{"experts_per_token": 1, "d_expert": 288, "activation": "swiglu", "router_score": "sigmoid", "balance_bias": false, "init_std_router": 0.0363, "head_dim": 32, "norm": "rmsnorm", "norm_place": "pre", "init_std_down": 0.00555, "beta2": 0.95, "lr_head": 0.00791, "grad_clip": 2.0, "batch_tokens": [32768, 65536, 131072], "seq_len": 512}
Below are experts of layer 5 (counted from 0) of a mixture-of-experts language model. Rows are named router (the router's row for the expert), gate (a neuron's input weights, with its number), up (a neuron's input weights, with its number), down (a neuron's output weights, with its number) and show model dimensions 0-159. Each number is 128 + 24 x the weight over its row's rms, rounded and kept within 0 to 255. Numbers have three digits each.
Before each expert's rows: "comes before" lists some tokens at least twice as common just after its tokens as in all text; "mostly gets" lists some tokens that are sent to it at least half of the time. This comes from a sample of Wikipedia text that the model never trained on. Tokens count by the router's weight.

# expert 7
comes before: "\n", " =", "1", "born", " is", "The"
mostly gets: "N", " terr", " Est", "{", "iter", "thlete"
router:151084143085134123120132130123064139162098081136100109142197122114150095087109133136134126130114122132111112096132165103114112150131122119095133133180091087127105112118146161143127109146096151117056114115139114117103114118136133094174113125140146125097177156144109123175090122098130123073121152159129109133151137167148137171157142098127141117139071126148117130118096114130156136131160170145110154153118155138128162156115125127136143149142109128135107125119109141157096138130167106
gate6:129128151102100154137100170130145129097129156159139150138119121105169139087062123150158122149121083092095076132175094096161165112114159138107148081152128115123107149124148113136108121113104145119147070116111138072112139133072135130154123139155086144121145114129117098128092126159137094166148125181128119119117145157139137117160137133137126133118095138125157125115146124174107153115111128124134159141099125122158146149116169148107149102115166123138130153138146138134172174139086147
up6:146143098121130066141140111131087124133111132097139098117082145187115139144122131129112103114124126157156145127112152126112103165094141105095086156141153103109135118137141171098144148107116128158112126101172049154116094158106120118136098106096128126111128139123139139109146132097119156095122141081114122126100103136131125152149150131118100129156149107084125149130128122107151123156166135136124153133169102101121140133127163132132197133145083119121138109071088133073098095113149119
down6:172146131099111082120093125102114138094123158091137103152098109138132151127132122037119100129134142109121140155091149080135056149145122110140104135142151092090126089122137143147125114115106143158142096095162080122135136129105148103119106137114118092109152128102088088100134141088144109166105119103143119122137109145138155116168114090132131095141147130140115099119150112146127139168143138156133142130158091107138149096167147144136167118166169115119130128097123083110127110133122113

# expert 20
comes before: " ", "0", "3", ";", " Set", " +"
mostly gets: " stand", " mut", "',", " off", "rit", " kill"
router:168116142111094149094131140109120158131123109112104144101175121109146100094077113143148098129117103130119079092143147096097097141134143090100131152190086092100143129077135164144132090153099156125073120116156136099099101119119155128168095090134122138100151132127133106166093130110151150122178140164137109163146158157156130156159158120138120114097109130148146116122114133140140148125142173134106129147116159138085134133127128140147144111122126115123116095099107138155123173128160097
gate6:126112135158132144131146109133126146152160094146077151173132148115143113118141081140093121132144139113100165083127183110117148145113132120163107153144119156115144162130146147102113176169119143107117112126113164127081113135137154142100103123100122108124109099164118133206109151132146109098119157149114094118116189114116099132152130166153157127197156140095144119124113158129130105110138143131087152132131131144063124102114104121114130063134148112143125129118148139142142147156129136
up6:109125119150137128144159128127131136096125098151137140179138146108144104101173130078067082153089146160172130135138109109146124122114120094108088144136147141149113108148141110152122134148154108141100114157120105169131154143077142127131109095117115111114127127137130157141137124122092168107146094159136133118127107171105134085099148124138079121140116120098117151133140159093099064129153159122086125176122109190109130137097142127117145132108116114090089132119152125114065121159105118
down6:173079122138143132138118150137131109145161103115159084129108132156130134152140129075120111148076132096128083139115083119126137163177151123095127163172135117111135150157153135110126149176090127120101107119122157122112114119126121141165117133147154112157136148139113129140156155113114139094137104119107075151115167090168072153129133135142092108164125095101106149107110128114087148078097141167115155150113127127151124150133112156082183117114138124146139142113161088152140139134142125

# expert 8
comes before: "\n", " The", " He", " In", " It", " This"
mostly gets: " However", " however", "isl", "lev", "\".", " though"
router:138089154103132122101124145093113128128115112116088113114148146124145095091109128137157093116114085146118095089139137119093114177124162095110123111173094085098129134082161159148107096138084163131061116123157107114099076104134127110158121118136123169088137136147131112156084148126131134092181128145126120135129151155147173155163168125126140109113101135128113099098104122167141137097142151148134139167124133143091149153120124144146141121118139093125116101110090151136102113134159106
gate2:126121107079133168101174131101161152146132116161134091111116137161154063137113122134110131123148080116127123149132159132126111196101107121109127136143096147119146104137154143151086110143113078137158178110146138130129120132130087127118127138124103134129139168161156114121121132141116135143122096138097098137138109137152130150136145124196147134111156098103101175131073130130155130102154119135109143138138120106110163117125136077133151132066103127130172128051126138126118137109101134
up2:081220118102100166129156143114141123128129118095107126118121105134118104128104132141160118125143109125136133127154091134121111136111116170119113123144123098141142129108174113132107110153108119153138117126164125125134078145153088159159084169141146162139138108129099118140128150120106095120143091100101119125161123140111086151102196163134149148175122153076151156142137106106115142111135120145144127133157079087116163088099120098104148128087131098128112133133159161133137112099129160
down2:118160162115140124132119138154124100178105107124104150102116105120170143120131128137198127146142146114117101126093102194102092148119096158118169159137136091126162145141127139140166108174124098119102118123159088133134079155146100120153158098137119123114141080097139131135105094128138108132138102129149073122116151122120167114132128134146163123118131104112108142138167149096093154137126124106129151169179176100087138117147148139147150121155112139130140146131115132083180156117126143

# expert 15
comes before: "1", "0", "2", "9", "8", "7"
mostly gets: " except", " Publ", " cert", " Hon", " visit"
router:141094151086108145109107122111089142138126149111096092111161133108148128089114120142140097130128096136097087099143142097072125158114159112106123126164111095088103143079172147140125093129107152156060111129151105100089086087100135110154108112126132143119128144141119121149092129123109155100156127166126116128131147179146141165153132133153123095131091138124139103118123118143161152109161154128124146142095172128085150165125127126112145135107137095120110086133124164163122121122165094
gate6:079111117107140128138128133120088124137140124090131125125163073081152141154112123129160125106138126125131098116141113152163131118099123142100136101142081131110138122103149118137132119117116124102133111162136118056147122179125158129094060085164138131130136126124120120127101105115141119173149108176143121129157141145113113144136095146116119154039097118106120138137126102109142140147122176153101131153122153139093119178106119157089104110144129123144107161135076155128091111119144093
up6:180130165126122136122131155114102121153106119145146159125092143122133125129109123122160151115142075136112140148150163163090144163144138123102120117146135099101141176175082131128136118159148135146126139125116119152072158098132130143113169160121134162095108101131140140152129144115096097068114161071116123148122111129151114146120162126123149127167153073142119116107171146136119121102133074117121154095168123119164146115128112071128168123178137148098120089124108115123128127134101162
down6:117100150148119174121156172159158144110131143143122148119147134149132120119129123103143116107171130083122131100114077144138106138142128126124089130133127039127129129148134101135128157151109132175134149125128191167125133129131106143160107086108130123141154121128167147147118146137107094106124182166149133154150103072160137147107142160159159099152129122153123123192118117087119128154161164112115136100143136102115117130119106109094114148090141142096117097148132092140118079114152134

# expert 18
comes before: ",", " |", "–", ")", "),", " ("
mostly gets: "ür", "itz", "ū", ")===", "org", "ka"
router:147101134112122113095111143089108143128122123112089114135159143094148100097105115129162096119128083135106111076168142120092112171120152101108116146183112091106144117075138153120136094136104163133076087100162111106101088095119141117160130104132125144120145137135132111179074129111107142092175141166137097143131142149132140159157149099137132122133119138143129091119100138144163180115153159131121138159097157138101157137118122133138125125124149113111121093118092159156111123129161093
gate6:100100100114134089115109145170131113136099105151136132163122120122167153138122122149135130147115114102136130137156082114096128143114117142157139145137127155082153142132132132170140076112155123124113120146113137141131123115133153165126126188103101157111155138144191139134103146138104134131146121117161114134144140142138117100105138117121123142124094119099151147162074086173194117092149146100105134088159143174121126112160141168127158117092116119171151119092086132150094064127153113
up6:113138130129089181151131118118116172140095176096103134130160148169098108136096136102121111083144186129127120130086162131129111105091121126109106132131159159128118140096125098119114156100095127212121138123121136139128140132140119121141113135155121127092150100124097128129146129098142126158140127178158172146133127156120130145189129125111153122102128121194141112133141092102107106136093169128134102139125123109145120139109127090155136159159177105088143137103137143101166152137135159
down6:105124116117169139138131141124118165121136152107163105155092186190146108151125124119111154153152155102115159127150130128131128134118123133128175152194146073068126148132159157161132128117154131095072130106152164156161130123140127159170119139064138092116171105140125134156111102098110117134123144129148150117155139133133157142128177100169160143136172103152121120155120115143173188136117121142101081117148135128141147113124117130128120145140106128128105135109128147125120112111133098

# expert 0
comes before: "==", "0", "===", "9", "In", "The"
mostly gets: " after", " intro", " comp", "Am", " reb", " upon"
router:142094162097106128108106151100114146126129122146100107123158149127144100094085135140130090115121128132103108111147148107115100188136172109107118122155085102091104134090153120140126102133077128126079101122178100097100090096112166107153090113149136163105151148155136104151079125111125156118155123135136105121139146185151152162156150119166126112109110140133139108095102099179146137095157152147143134144091148115107145143104149126139165135122134099102116096132094148123130128122157115
gate6:138177103140076161133135137121125116129153100111115159107166128091134153131133122155151167174122159127082088140129097134142135098146125142128129107139146122067155104104130135108134157120130106161099144171136167093159111129179130074109093131140112124138156155141119121128129175158129166165123148133123127124110115094119127109116118161128153101110183175089145116101105118133113137143117123101113103112134158132148115088140161128134133118097095091128130148124079157161158155093145093
up6:128066085109125114149112118118111123133126173150096116123124107148094108106146115099136138083116117079128111120126118174132126146097055095153144106116161125176108176154140143137080115160121147133151145099165115107126110138113145168142118104139125115103120127146053162133138131130165115116124114131119145145134140152111150159127147094114133115135162094133077150146156156129141115107187118141124106126149116120119149150088163142146165110184153131116119148161123129101125110149108112
down6:191103112148129141149138129111117126089136111125131127119179119138109126120108124071112160085102110145126100111160101153127091133154145151119143113123114119154135144080095098119095126121151139102126137104130160132118130129123158145141111141156095094118181160090127120125132157099150142140150193099154123170109129127132179130151105127099103125111120116139182149195112091132112128132123135141144169124119075123159096132114110112165131158163119133149101103149166146117133153121170104

# expert 10
comes before: " ", ":", " the", " \"", " by", " •"
mostly gets: " Preceded", " named", "from", " Succeeded", "Population", " Coordinates"
router:184102131130151118120104124120108103145106110123085128152192127087146113094137116141132120128128100140104108115132130115107113178118155110137112142167093061124120160101157116153118109130094153144076099129158087086081116120101169111159102099136155132099139158130133114167087120103156152099148132183152089127140168146151164137137149125148143116111113127149143121134125126138168134118150152144126150155113134142083156149127141142095127137162141126105130109129123178161096126126144097
gate6:146144145121141113121113099150127142139117118118134125169108112095125123122131157167104142149124157123100137109096158120120159121086134119137127138148148112099162134114166109130159120101099130112111136097155094136103139129109114116170097121100134114107122170129109135120133161117120125096160142147131101137088107110156141139157094112137168063114063133198129070089127064119095156088130133169127137127110122090108062165128104127116122121157142129137141099122148110150175135136140147
up6:130116101094089129109146166128107108090128109087104142091173143146120126130120113147139089135132135135150105165144124144121104124162120152110131115101087126162104147099111164135096121166130133139114090137078149099144122117141150119141131145124155130078149107128124098140112108113147123179129106095122149166170126122112113131113152115132127161155180147080122158125121165127113133123113122130083110146098183143128169096098159088153165119123115108116131129099088164131071154124075129
down6:091143113129091117130128134145077138102112101120129158148135147107083144115108123142151041099148143139137117133131164148145149146113113127125132177176107128114080100146144143108110117155137127105102130132129148140141131112135079133128096141124123170133122077104138120154115144138157142165121134099102108134145171163111162156165122138102171104096068175131171132122125102139158118104105118118093124098169132130178090144126106144160191131119129096112140139132132133126116121121113108

# expert 4
comes before: " a", " the", " in", " been", " an", " not"
mostly gets: " was", " is", " are", " has", " had", " been"
router:151130165136116107090104157121109153134117123096101102128148137099167084067127118154145122095103117139103114081136109115111116180117142098103096140150091098115092127079121153150115116155106139156097096124153124105099074110128134116158122132152158138097164126141126099174107128119136156105197163154142097157140144137149153157172136126159145114117101139116152125102101109143158169105156159136114137122103166147088127156129135114111142106134108094121142114108114147122103106121139104
gate1:131117092139112120146118126139150110102105096157143132150139101121137107130093181160150142130104121133131136145143124148138166139128128132146119164137072160126132097145097160116108142143132113128117150113071129173144139149151096190115161160102163144154165098143109126116110127149088077129078141103156090119146111118125115176124126102120099110136156104146203092159115126131147120124168129125089127112182136155163140117091098170143100122123128144137103137165146126132106144152130134
up1:136097118158135078137134102159125168121130074148131155125147110124205142107082134098083122116150125136114142117127125156145109149184167114156136140135154134137066143174099130174135124147138141105110131134143086187164146175139128128127122155142139122105135120126122157108100118148129154119076153076117116112145126125124170144119134144154123150136132102108146109087092103110149099122119123132108162140135089157170128107120082127127143137122113149150137117099122151101135096098133154
down1:134135114148117135108108109086090137089132136132140083169127102140104110101094159149172182134153087122136158110154137112127165142124080126140142133116137121112117094162104129162130101185105133114150087100121105142135161119095121171121134121129114125164151133090110136167143117173108122115115121124154117132087138122136115114137154096115134135105152100129120110138125102148149126133158149139086133133126104098112123076136142099123147101179109123093116110161101117130145159221148103

# expert 21
comes before: " ", " L", " R", " S", " M", " A"
mostly gets: " –;", " relationship", "ić", "ović", " mark", " meet"
router:127115143109100107091113153119113119130119140102071116134156132106128102095116134154152103129109106152132086065137148125110088161132169117122111133169093075091117134097160163132104106140087148124097107084165101094089083103115148120146102115151136165107137140137146109152097139107133135100180138142129111126128133156162149181137147149141154108109104131151147088114112120155164162119137143128120133158099155148088162142123126105125157132121137101131134097116088153147103107119169116
gate1:173083150119141143099157106155153166148100151193118086087116124140140150108119125160150113157128117079113107160137109111101086143077178118149156144137121172119141128122120127134122147136150136138115129084116071114138132097133110137148176121121099147089109128107152124164115116166150151108101121180144142112101158141137115092170113141118160085126098138149117116126118092170165095110139132146149128149114112105109136122108155140128133147134155070111114127149117126139166133151148130
up1:106139083101122115148116102109167101098102125124150181164111121148142164140084146136130105148149103123118125141132126121142117157151111149102154126135132144129127108124133108133160135129162151149141121140151080143088088100150099093124105125113137129094123176144133149109095144094122129053125142104154081144129137130152127123126112128065120130152145189114158168153136138140123130151159130147129146067125136129121140128171150125112120115134149140176125111120152124192088114137122064
down1:127142122163107150105125172140098112127069152092125125141193098150164153125130141112132116149135163122114137078172132084136150129101149121150125143091165135095121135141127154144113101113135119132151137144109115166133089132150126112165162167100100146129120087181144168072111156105124139124110130137163095135140134148157097109143163131180155135104112111149061148147124106127117126109123097107143130135160115147171115142108101084110104166130133105110125121142116095126106120130108136